{
  "d_model": 128,
  "normalize_top_k": true,
  "n_groups": 8,
  "groups_per_token": 2,
  "parallel_block": false,
  "init_std_qkv": 0.0461,
  "lr": 0.00286,
  "train_tokens": 288100000
}
Below are experts of layer 2 (counted from 0) of a mixture-of-experts language model. Rows are named router (the router's row for the expert), gate (a neuron's input weights, with its number), up (a neuron's input weights, with its number) and show model dimensions 64-127. Each number is 500 + 50 x the weight over its row's rms, rounded and kept within 0 to 999. Numbers have three digits each.
After each expert's rows: a language model's description of what the expert responds to. This comes from a sample of Wikipedia text that the model never trained on.

# expert 49
router:381540537418557457444438488491406486507479554446530526480471577497592422480556438444604543467576521368487490498478591400542459512504478557496504534568472525422501465517504453595595549507521510
gate0:451390491505401540521548485529548569482541489527532423598503488429529499438500510426474558539460512457508488478482492531532489493481528475455399572516415529439505447544537464471653482440486514
up0:497493506560554545551552499526474572525534608440452458488580585528567474543493545450519501504519451425565408463477480413454579541485483465459455515432451468497418451528447511547458568433480416
It responds to: Name-ending pieces

# expert 46
router:491524483479605414463439576500432492530440526505541532450610514482517485513535472368554559473456513461403557499494512468559487566462494504496573541522512559455601436445481452547577443500566521
gate0:522496510466576422483481453462463533530412558481545468520632492490555597489589468481460567476409508450434488522518488511505445443477554484523478542547497554520560523560507542397516383452557465
up0:401477513500514595425420495549562504483505609486555502492509533436485518426536504477529454416542535536468418530510528458502509470520445543537490540603477394515481484441466445520507648485482526
It responds to: Inner word syllables

# expert 26
router:487562510443549433478454497467462471516435539485571546376502485500560472575593399495555528448509537482470463486484565442527450551501471503526555523514510526447575434485442502527517431520501538
gate0:552489457424520440383568461495510491502513481475547492435494478476608564561501494481560420531550520531573507529511460509453400476510461492571512563559576461544429422522542523537517465566512518
up0:503469500510415443499489465484482417450519532575533431499517483498479560510547526466482519514396500458447485455547543555479527539377533588432436488517474488439517587464465456466494550536472457
It responds to: Heading and line starts

# expert 32
router:489579541529506465476504538533479456516487490408505555453531483488533452546493467407529529464493563476450432501384556446518463474515412537504577585551487548427518473441462486497489384589574565
gate0:435413442484495487582496458574437500414584476503544580506588529469543396481628490468482544526470475481535561415533549487513527487530562468524505406519497446566441470505529476545442361483535524
up0:527541497504503479570489484443502477502569551565549493510428424518551517359476549462544534564535493453531403564462369487516523517469514578583479457521465425511515537480547507558393500550521472
It responds to: Suffixes and common verbs

# expert 28
router:474506538424504483470439501509459451549408566501518620480500561471567484544523510498545567429584571472472552418462587470521484559474497521532494517517508520463569446458461464494586490534522626
gate0:445516566495492578403472476443517590550632510531525408459431515490547520534386552540498558511525433505624473501540507505556512527514552517481519438586384501480502562493471416445546447569515484
up0:623594462513488460559481549541512497496575503452475503470537525499519444484459446593486521518499481495568418465503513437573452544514442532491506555455483483437592532486519439480521551500444542
It responds to: Capital initials and acronyms

# expert 34
router:407539502505546496470456549524498494550470474491545524486506512489609492509532494499511519448538538493508562469507572488519488523435524494531595563494484505424624482425420453531552469544483568
gate0:531500573436447546513469513462529479476485464405544515488516485506517469408548544437503544570574507496441485462507581454532434483532496551452453459464539552533460398434503543567589576488507532
up0:500495461522563486487508456481520406478498525490601418492564509567466537481504496533479495565499499481528532505535421500519513528547433496546518498498460502457521531493551406472418591487427516
It responds to: Lone first letters

# expert 21
router:421490590459541499420414510496478500513448574444533539471520521481602424536519459467524586448594501498513550482497475436587375526484445535584504464538403571443486450496468451559599463553566522
gate0:503476498552500441479551451525479530504556503453515550503568470515437552521457471494566577388503479452519482555492450540486395567530424487492496485480515502589504596510485571553587482514605482
up0:551498599520459578542452442494563502481522506555571477524566532535487553526449496463468519468573512478536497503459509460543530520426446602437483552480493536607424459473642413576510467410558583
It responds to: Name-initial word pieces

# expert 62
router:459521493449521430466449609553412452496434510459583500464535523512556448593594467512534489443524575487476436460502595461562439498433412531564500515498433564465510463447483485493531435526541501
gate0:479544413535475485482471480457510462523442507403454603479505559443486516644502447510483494492483528450561537432484457513485441427494553528486477572601478323504521531515504452516382390502601489
up0:467470540596470539498421424513503492466502471594517514512496475552496416551417443550436513455446513508381534549427484564569531517397569473445534453535520490541529452538528414430398536566506512
It responds to: List and table markers

# expert 35
router:461513536490567463481503658478488422542493493396577562436527561510550448522511446426496538498483471479443463480457482491507508499462461542461532546465492663424564467451467499560513472543535591
gate0:496593513477505524461518584447515550531493513483468603475537435556414401545455545511487477464514498482614475472485524432457516593509492484436520550422442575390481476446477462605467519526552528
up0:528508481461419477458554555530521512469465542465524371538411436459575478500481408506496498557570554525533506516502440475468470407485485517541445509534479614503493550515469519450564495558447531
It responds to: Prepositions after verbs

# expert 14
router:429520588463523484458451537550496469520481568444510520464603533465594483575571505443501510444590511484416446490436507479616420524483484553551533554531463568403585487458484484526522507625504550
gate0:460508510521468428456457536540494564507583534524529412560513446467524455561488584427495475450485544582547460466496459419481507465506482491385534538451464554549536499504482460435470528586518537
up0:462500401510467457545598441464506436427484535492577518518441436480475478574410410513529474582537540487535519512469492441501414386512446496532530417471543519500455413439425503557500410434508382
It responds to: Plural s endings

# expert 50
router:441558531433549488502481529520446472559486600479542535451488528480644445533519419468605551471597512410445498465493554438538466534493438492467495524494482536372551421476460490506567511549529539
gate0:541446596473453588543593414551516417500486540575536520537426470401533499550473460435574528582579524484538461479531478424497435497588423466524468516467467536456485454523494520507598474552560604
up0:573435486414500523473535410476586565515437581565449388466459536511517440606433529499537549544507513522539478445489474460458439473451623426475510539494628522496562522485537528466518409504487526
It responds to: Second name fragments

# expert 51
router:470536539485516464466484521554458490535470532499571558475575521442575464504538470458538521442500545463476446426499519406509469505432452533549568572516495511361587466496467455578528483553529499
gate0:446518556380496544477421516491449450519463484486490500480492533412520398575529477473522488530517496546499432515522556485497483511532503416481467430492509463493511467495546554614501445378463508
up0:480433562452466486522461518533459511408419504514493445543576473463459564503522420508395511588423494504534466472565551471560542538457464506590574507532503531513672516533553533475490542502460624
It responds to: Empty table cells